config = dict(
    num_hidden_layers=8,
    d_expert=64,
    d_shared_expert=0,
    balance_loss=0.0157,
    init_std_router=0.00874,
    lr_router=0.000522,
    num_attention_heads=7,
    rope_fraction=1.0,
    attn_scale=0.177,
    parallel_block=False,
    init_std_up=0.0377,
    decay_fraction=0.613,
    doc_mask=True,
    train_tokens=319500000,
    max_steps=4876,
)
Below are experts of layer 2 (counted from 0) of a mixture-of-experts language model. Rows are named router (the router's row for the expert), gate (a neuron's input weights, with its number), up (a neuron's input weights, with its number) and show model dimensions 192-223. Each number is 128 + 24 x the weight over its row's rms, rounded and kept within 0 to 255.
Before each expert's rows: a language model's description of what the expert responds to. This comes from a sample of Wikipedia text that the model never trained on.

# expert 50
What it handles: Decimal points after 0 and final digits of numbers in statistics, plus common nouns like day, war, tournament, League.
router [142 152  84  64 137 134 119 167 117  93 130 140 140 147 114 143 111 111 150 148 151 161 141 128 149 136 110 152 153 130 165 112]
gate0 [135 104 108 113 120 142 148 172 140 114 138 120 113 121 120 117 104 130 177  99 108 127 123 149 138 143 104 146 138 143 145 105]
up0 [113 130 162 108 148 136 131 133 137 131 176 116 133 190 127 114 150 109 131 113  93 143 152 117 128 131 172 118 125 111 104 131]
gate1 [101 165 181 186 140 101 152 145 143 154 130 117 117 118 130 125 134 170 124 155  86 134 133 107 121 127 188 110 107 120 123 125]
up1 [112 113 110  98 105 138 109 130  95 110  91 133 158 104 113 151 160 123 132  94 122 154 170 164 153 123 152 139 117 112 117 154]
gate2 [194 142 112 104 126 116 111 140 152 154  96 158 115 139 109 120 119 135 142 115 135 118 120 118  94  93 160 120  98 131 117  71]
up2 [108 121 123  91 138 176 125 113 128 129 149 181 156 121  83 129  78 155 119 117 125 124 125 131 110 108 141 121 113 136 122 136]
gate3 [106 133 120 136 116 212 149 148 151 134 118 114 129 146 101 114 131  87 100 150 118 107  91 131 107  86 113 112 149 134 132 169]
up3 [116 128 139 183 159 141 163 126 132 113 113  82 142 109 129 130 112 130 138 128 130 131 116 163 120 126  77 166 136 163 169 159]
gate4 [102  76 161  97 139 108  98 100 134 144 130 123 119 125  98 132 162 129 133 154 133 147  83 141 102 131 112 133 130  93 100 132]
up4 [130 148 140 109  83 131 136 105 136 124 197 154 132 101 165 101 159 132 108 153 163 116 109 154 170 138 128 101 173 118 131 121]
gate5 [146 160 143 140 117 158 131 148 152 128 129 140 128 124  86 107 123 124 152 154 103 125 118 129 118 100 120  81 189 127 118 140]
up5 [129 148 112 166 117 126  97 111 172 169 168 118 164 137 135 144 167 125 123 121 149 116 140 130 157 165 130 122 117  99  81 107]
gate6 [ 93 168 138 118 151 131 183 150 154 117  94 120 108 120 148 129 127  94 188 129  93 105 116 125  79 140 104 105  89 104  95 141]
up6 [115 106 131 126 135 114 125 131 147 110 121 118 144 105 115 139 137 119 157 198 101  81 152 122 149 125 164  96  97 125  83 113]
gate7 [ 80 104 135 140 124 100  76 143 156 111 149  95 147 150 168  86 109 147  96  76 145 129 137 141  83 118 166 143 126 130  96 129]
up7 [126 111 157 153  88 145 133 147 104 140 121 128 157 171 158 154 146 129 111 162 171 102 118 111 157 128 159 135  84  87 106  67]
gate8 [123 107 164 142 141 103 115 152 149 123  94 136 116 169 143 172 130 161 140 103 142 100 126 127 129 125 145 125 100 154 131 125]
up8 [116  91 136 142 128 135 145 184 165 158  90  96 113 133 138 157 107 101 128 118 147 139 169 159 112  95  96 116 121 137 142 140]
gate9 [106 139 142 137 168 113 143 105 116 120 117 119 134 107 105 102 117 121 124  96 147 137 116 141  93 132 159 131 153 168 115 170]
up9 [114 153 108 123 113 145 134 136 140 148 129 141 158  64  63  99 132 140 132 121 127 131 118 126 109  86 148 105 124  69  78 112]
gate10 [ 83 119 182 119 150 128 136 133 121 111 116 150 102 148 112  95 150 124 120 102 144 143 103 120 141 134 188 133 149 127  86 132]
up10 [ 83 126 102  93 145 127 108 128 127 139 145 113 129 164 120  79 119 106  51 151 131 129 135 134 148 143 142 150 172  75 115 129]
gate11 [147 110 144 107 177 121 175  74 147 121 124 140 129 114 139  98 126 125 130 156 135 146 149 143 124 123 128 122 158 143 125 153]
up11 [155 138 131 136 117 148 147 138 132 151 121 121 119 100 103 120 140  69  98 128 124 113 112  93 158 159 123 125 154 109 194 136]
gate12 [120 103 109 177 119 146 156 114 152 105 142 148 143 127  80 148 176 160 132 126 146 122 131 135 109 107 157 124 153 143 173  80]
up12 [116 166 150 149 109 134  92 131 127 150 155 122 128 138 126 125 164 109 138 160 110 131 161 101 133 111  90  92 123 105 128 151]
gate13 [148 184 140 169 145 123 187 164 139  86 113 101 129 127 145 118 164 111 127 132  92 167  75 102 114 102 109 120 126 128  89  89]
up13 [140 118 155 124 130 140 135 169 120 153 174 127 123 134 137 136 102 102 105 144 130 138 107 135 138 116 155  93  82 112 133 188]
gate14 [122 132 145 146 159 123  83 152 125 133 104  97 122  97 128 118 147 125 132 111 136 111 138 105 164 145 142  98 107 150 113 153]
up14 [156 100 153 102  67 117 133 180 120 100 113 126 106 166  73  90 135 158 130 156 172 121 137 160 138 166 124 115 113 124 132 116]
gate15 [117 127 135 144 122 116 147 153 140 105 181 133 120 148 101  87 191 127 104 141 116 118  93 112 101 142 153 129 116 113  82 168]
up15 [125 152 162 141 101 166 123 121 152 150 158 125 114 106 128 136 158 142 133 105 120 149 149 169 114 129 108 196 144 157 157 127]
gate16 [133 131 120 127 147 112 136 139 128 141 120 100 134 129  97 140 112 168 120 127 111 129 135 111 127 146 140 153 103 110 134 133]
up16 [110 134 125 155 142 156 108 170 110 140 152 105 126 165 121 144 123 166 148 140 151  83 173 108  92 147 138 102 118 117 138 125]
gate17 [103 117 110 143 108 109 132 124 148 105 130  93  75 140 144 135 140 113 132  86 101  94 120 103 180  99 103 151 171 149 139 128]
up17 [119  93 155 181  86 117 155 154 140 140 150 133 117  92  67 174 143 139 119 141  93 112 174  97 147  78 133 158 117  98  73  93]
gate18 [129 126 110 138 132 136 133 146 143 137 140 105 117  98 178  96 132  88 108  84 109 142  83 134  87 121 127  93 107 125 129 127]
up18 [136 126 139 115 145 142 141 118 135  97 125 145 134 118 104 112  90 140 111 124 144 112 152 134 109 135 100 140 122 148 163 188]
gate19 [142  99 148 119 149  98 131 108 102 118 123  97 118 110 105 123 125 146 116 151  76 130 118 164 114 111 154 159 153  98 148 155]
up19 [174 115 159 114 125 153 102 153 125 143 128 117 125  74 100 100 136 120 126 146 139 136 168 128 119 161 107 116 134 110 142 125]
gate20 [106 203 122 108 143  79 144 115  87 116 130 137 117 173 131 112 102  97 105 110 158 119 110 184  95 108 104 133  92 140 125 137]
up20 [142  93 140 146  91 140 152  86 141 119 105 105 144 145 120 136 154 151 115 149 117 121 158 110  93 132  97 118 134 160 146 105]
gate21 [131 113 104 152 129 164 126 168 136 140  96 129 113  86 126 108 131 164 164 148 117 109 159 120 148 121  91  85 143 132 116  78]
up21 [134 107 141  96 142 175 144 107 103 104  95 126 163 113 138 134 110 142 158 121 118 145 137 166 176 116 105 146  91  90 112  93]
gate22 [159 143 112 136 150 111 159 126 176 117 130 146 137 126 101 118 187 135 109 115 123 139 100 130 107 122 143 135 133 157 111  99]
up22 [157 128 116 136 128  87 175 132 133 121 122  76 138 114 175 147 139 125 119 110  83 144 145 117 137 145 117  74 106 118 104 140]
gate23 [113 108 125 109 157 105 152 119 140 134 112 103 120 155 116 137 106 100 119 128 129 116 121  99 143 126 140 173 152 158 131 111]
up23 [143  87 134 102 152 164 127 164 168 110 132 136 103 157 114 135 145 101  86 156  99 114 155 141 141 109 147 127 118 108 192 119]
gate24 [ 95 140 145 105  94 132  85  93 113 150 120 160 124 126 105  99 156 152 127 142 177 161  97 131 116 111 140 193 111 141 113 134]
up24 [133 110 173 151 127 149 133 145  91 131 107 153 121 133  96 125 115 145 139 139 167 144 123 135 108 137 170 109 173 147 110 117]
gate25 [147 152 138 126 131 125 110 139 154 131 154 141 159 162 132 115 112 109 118 111 116 127 104 159 142 171 157 150 156  96 162 156]
up25 [102 113 109  93 145  94 162 135 122 126 141 146 124  76 128  93 148 123 117 118 147 134 154  92 136 121  99 106 119 150 120 108]
gate26 [103 111 128  98 122 157 127  90 194 119 182 132 114  95 108 147 160 155 122 113  97  91 127 134 143 146 136 124 113 108 105 158]
up26 [161  87 124  88  84 159 119 115 142 152 155 183 131 109 137 133  82  92 149 130  96 146 128 127  88 106 117 113 113 103 117 163]
gate27 [128 106 125 114 124  90 134 146 164 138 104 127  94 120 158 111 133 100 124 145  88  78 126 135 140 136 139 118  70 129 129 105]
up27 [ 95 150  76 130 186 114  99 115 175 140 145 151 148 118 126 157  89 180 166 143 127 138 133  85  98 142 126 100 115 116 117 152]
gate28 [127 105 114 154  98 111 150  96 151  78 148  85 118 150 172 129 139  97 130 109 132 131 113  93 120 115 114 125 149 159 166 169]
up28 [115 117 141 142 121 116 131 132 149 127 161 121 139 168 107  93 137 126 124 110 105 138 151 126 135 164 150 133 110 166 121 196]
gate29 [157 122 131 153  89  98 132 136 171 146 160  97 103 136 136 149 140 130 109 120 148 142 109 121 153 109 101  97 121 186 133 155]
up29 [124 129 115 106 133  80 103 137 140 132 119 154 137 110 119 130  70 121 150 115  58 147 125 133 119 155 162 148 103 162  66 150]
gate30 [139 135 104 139 105 132 163 127 127 114 131 179  97 111 102 105 138 140 104 142 109 142 151 128 147 119 101 126  84 132 120 149]
up30 [114 113  84 162  78 160 138  93 142 101  39 132 138  81 124 138  47 157 125 164 138 110 152 107 131 149 106 121 154 102 137 114]
gate31 [145 132 128 139 152 108 130 101 134 132 130  86 154 113  95 143 148 132 125 124 131 117 113 108 166 128 139 142 107 121 159 157]
up31 [163 127 113 120 121 101 124 112  97  91 161 137  94 154  92 138 126 140 103 127 142 102 160 121 122 111  91 108  77 134 164 143]
gate32 [135 128  85 112  94  96 119 127 146 135  91 127 125 100 129 111 127 167 120 126  92 126 120 152 143  59 121  83 134  96  94 112]
up32 [168 128 108 101 123 143 143 136 116 124 171 111 117 121  99 129 127  84 140 126 164 127 124  96 180 156 109 157 150 138 133 113]
gate33 [ 95 126 139 138 105  88 134 164 137  88 103 112 128 139 142 127 177 154  58 142 110 117 148 149 151 116 146 153 138 122 130 133]
up33 [124 109 188 173 118 110 112 120  99 122 112 138 163 131 126 146 134 114 126 153 136 141 123 116 134 161 130 106 132 167 151 146]
gate34 [137 112 100 112 144 103 149 105 167 132 115 120 167 153 140  94  98  90 125 137 140 178 118 116 141 108 177 128  98 131 138  90]
up34 [100 122 125 108 157 139 131  99 114 112  87 113 162 132 144 126 118 170 121 133 148  84 129 118 113 107 102 123 128 140 108 123]
gate35 [135 134 156  98 111 128 167 157 137 144 111 120 158  88 118 170 140 126 147  95 136 108 106 135 170 138 136 145  84 112 120 172]
up35 [160 124 106 136 134 162 123 129 131 143 120 166 166 104 147 123 182 143 116 119 142 126 187 128 170 152  97 133 116 116 119 150]
gate36 [106 116 195 106 122 126 142 160 120 130 129 131 119 148 122  89  93 128 137 126 100 119 118 141 161 109  83 113 142 158  95 134]
up36 [ 89 118 127 116  67 155 136  99  95 113 115 121 116  91  94 148 111 152  78 125 122 136 149  85 154 141 109  85  98 103 130 129]
gate37 [132 124 136 114 135 166 112 126 115 149 137 138 103 160 146  83 105 143 144 116 137  73 167 136 139  95 176 123 133  91 115 154]
up37 [134 126 142 128 120 111  77 127 203 122 126  99 164 134 113 144 165 109  95 105 108 165 108 137 120 143 107 158  88 139 128  81]
gate38 [113  96 165 105 120 141  94 125 139 147 135 121 104 147 121 113 116 139 111  98 102 114 111 118  96 127 113 165  78 114 127 141]
up38 [134 125 139 141 146 115 104 179 135 141 130 131 122 143 156 151 129 129 142 103 149 137 147 106 130 171 125  74  97 115  97  86]
gate39 [114 114 148 127 190 167 113 149 130 102 137 133 124 163 107 111 133 211 167  75 149 138  90 141 141 122 178 145 149 131 143 103]
up39 [130 154 113 114 128 142 131 142 143 135 120 176  86 125 157 119 121 109 168 141 115 100 105 123 124 115 117 105 100 143 172 136]
gate40 [142  81  97 152 126 138 148 124 114 133 154 133 130 147 114 162 157 130 112 154 110 101 104  96  63  92 160 145 121 144 119 130]
up40 [ 90 130  89 106 143 113 164 163 140 168 124 125 133 118 103 104 176 170 130 126 140  74 124 125 146 115 147 122 169 124 135 135]
gate41 [111 194 136 123 145 121 158 120 162 136 177 109  81 148 151 115 156 139  92 122 139 113 125 180 115 110  98 103 114 132 140 123]
up41 [135 146 137 124 109 121 132  87 141  97 162 109 133 182 117 139 112 186 149 149  89 170 111 158 137 152 127 121 121 154 139 120]
gate42 [131  75 122 116 118  80 125 144 107 103 140 136 127 130 131 135  79 151 162 117 168 125 147 109 125 168 129 102 158  86  99 117]
up42 [129 127 144 129 140 148 102  95 144 138 134 132 178 101 139 142 104  90 150 127  87 139 120 130 108 142 137 174 141 107 142 123]
gate43 [141 136 145 142  61 124 121 152 125  77 143  72 121 136  94  87  91 111 100 158 113 122 159 151  99  93 138  93 136  56  95 131]
up43 [162 186 176 120 139 123 132 175 152 101 128 128 100 157  93 125 123 125 129  84 127 139 160 141 139  77 147 169 138 115 131  80]
gate44 [112 149 127 143 113 209 168 104 122 133 146 120 120 125 118 138 160 114 125 110 123 125  89 195 130 105 138 134 113 158 136 152]
up44 [136 126 110 115 166  79 169 125 130 125 143 120 131 133 134 125 122 102 147 126 117 106 113  96  76 172 120 107 157 158 159 131]
gate45 [107 135 124 144 165 170 183 124 130 152 137  85 147 156 149 124 134  89 118  75 126 132  98 101 123 142 147 118  82  87 125 143]
up45 [137 137 144 150 143  62 117 109 109 126 115 136 100 135 118 121  77 149 126 163 148  82 163 147  95 110 123 131 196  97 181 130]
gate46 [ 82 138 134 103 117 131 122 154  95 133 117  49 105 127 146 106 105 120 144 127 118 122 116 153 113  90 109 129 116 143 134 115]
up46 [120 171 164  85 125 124 121 141 108 169 113 138 146  90 135 123 140 116 137 130  82 127 138 183 168 120 153 137 113 140 184 125]
gate47 [135 119  89 150 148 118 134  77 138 156 127  91 146 125 162 113  73 123 179 127 112 107 115 124 117 130 144 143 102  96 108 134]
up47 [106 128 160  62 122 136 142  89 144 103 117 140 101 140 124 121 174 111  92 163 119 155 129  86  95 171 148 115 191 131 149 125]
gate48 [131 111 127 154 119 134 153 124 118 163 152 122 109 162  99 126 179 151 118 131 100 115 139 105 124 114 142 128  75 127 149 142]
up48 [136  98 140 149  99 131 110 112 115 180 108 113 118 152 148 115 124  98 106 110 138 114  82 169 117 123  80 151 155 138 157  93]
gate49 [137 120 125 158 122 121 166 135 109 134 121 116 170 149 136 146 179  68 142 152 122  71 151 151 170 109  95 104 133 153 169 153]
up49 [ 86 126 131 137 146 137  92 180 115 150 138 119 150 130  93 103 157 166 124 113 131  96 147 164 159 124 147 115 130 117 144 119]
gate50 [114  97  80  79 116  81  98 138 110 194 157 116 115 147 120 134 126 181 140 100 114 130 127 117 149 150 121 122 131 137 130 134]
up50 [ 99 107 137 165  91 123  99  89 114 135 103 125 156 120 154 135 112 103 146 132 134 112 127 151 134 148 153  91 118 117  76 163]
gate51 [ 89 111 128  97 115 109 139 118 150 106 109 123 128 108 163  72 115 150 162 122 114 136 126  65 133 132 153 145 151 107 113 117]
up51 [138 193 157 125  96 136  67  84 102 113 158 110 137 113 119  98 129 123 137 107 126 146 158 130 112 131 161 149 139 133 125 161]
gate52 [ 91 139 136 115 118  99 125 121 120 120  90 126  81 158 147 125 144 145 103 144 130 129 145 142 121 125  94 105 108 162 143 115]
up52 [108 142 126 108 114 146 158 128 138  89 164 132 127 134 122 122 116 109 114 110 116  90 136 124  95 135 144 119 116 130 107 170]
gate53 [107 172 105 125 144 148 116 121 100 110 123  74  70  99 169 142 124 142  91 149 168 102 145 133 111 126 154 161 118 132 122 130]
up53 [116 116 120 123 133 122 121 137  87 181 133 125 168 130 138 121 124  95 138 144 110  75 120  64 107 157 205  71 138 121 115 118]
gate54 [119 113 128 122 175 121 178 150 125 125 122 171  94 149 123 100 111 156 160  93 153 165  87 120 126 120 119 126  92 123 113  99]
up54 [121 134 133 150 111 114 149 148 148 110  85 126 118 114 120 136 108 135 112 104 150  84 129 173  91 113 123 101 128 140 109 121]
gate55 [ 80 154 136 121 139 111 125  94 149 158 134 126 104 149 156 110 142 127 110 155 117  87 100 118 111 132 118 118 145  98 119  81]
up55 [122 128  80 134 145 125 134  81 154 127 160 109 107 168 139 129 118 101 134 112 145  72 151 164 123 136  94 117 156 136 132 145]
gate56 [108 118 150 185 130  95 107 125 122 122 142  77 117 113 161 176  92 110 146 100 125 102 119 140 131 164 143 116 150 139 173 153]
up56 [147 116 154 113 146 102 153 129 125 134 135 123  97 101 108 139 120 123 139 133 135 108  95 159 125 148  70 133 130 117 102 161]
gate57 [128 143 125 144 140 116 123 130 155 143 113  45 115 147 163  90  83 150 153 121 156 115 138 108 106 119 106 113 160 141 129 100]
up57 [117  94  89  76 146 161 127 125 184  96 165 167 141 181 126 132 147 126 105  93 124 145 135 132  92 132 137 122 131 138 119 133]
gate58 [147 139 106 113 146 115 106 107 118 150  96 112 132 160 153 134 162  97  94 144 106 146 140 156  84 116 137 130 116 135 147 120]
up58 [157  80 170 155 129 140 101 150 143  99 131 133 115 177 112  91 140 141  78 134 117 125 125 137 100 145 135 129 105 119 164 142]
gate59 [130  97 116 110 169 148 135 129 133 120 156 134 105 155 142 122 115 159 107 136 119 143 135 111 114 117 125 151 161 130 120  99]
up59 [118 138 108 120 123 117 127 151 134 124  87 145 125 110 129 128 132 157  92  95 135 173 164  93 107 112 132  95 181 135 104  98]
gate60 [ 93 141 121 122 140 126 136 112 169 129 153  98 180 122 169 103 107  78 106 133 129 133 113 138 162 120 167 123 129 110 110 109]
up60 [125 123 115 170 112 113 177 108 134 119 125 148 121 143 114 136 107 135 115 104 113 142 158 113 147 126 163 139 126 125  99 105]
gate61 [ 95  74 164 128 112 142 128 150 112 137  87 119 125 124 149 103 149 127 129 143 126 154 103 140 125 157 156 153 108 166 153 113]
up61 [109 157 140 127 157 116 144  86 128 146  74 133 106 140 121 130 142 139 144 141 129 117 163 153 112 147 175 117 164 158  86 129]
gate62 [131  90 159  99 163 132 141 163 140 133 122  98 129 110 111 106 137 148 118 141  97 157 117 146 155  82 108 128 108 114 136 120]
up62 [146 169 125 165 115 184 139 100 130  87  87 135 121 106 125 140 142 120 117 162 132 145 114 104  91 129 119 149 135 123 107 141]
gate63 [115 127 136 114 161 127 139  92 133 144 135 103  85 150 155 120 124 122  93 135 149 131 133 116 107 102 108 125 117 111 117 128]
up63 [176 144 138 125 108 142 130 150 105  85 140  97 152 118 116  96  68 105  90 165 101 124 101 130 113 129 133 127 174 125 153 139]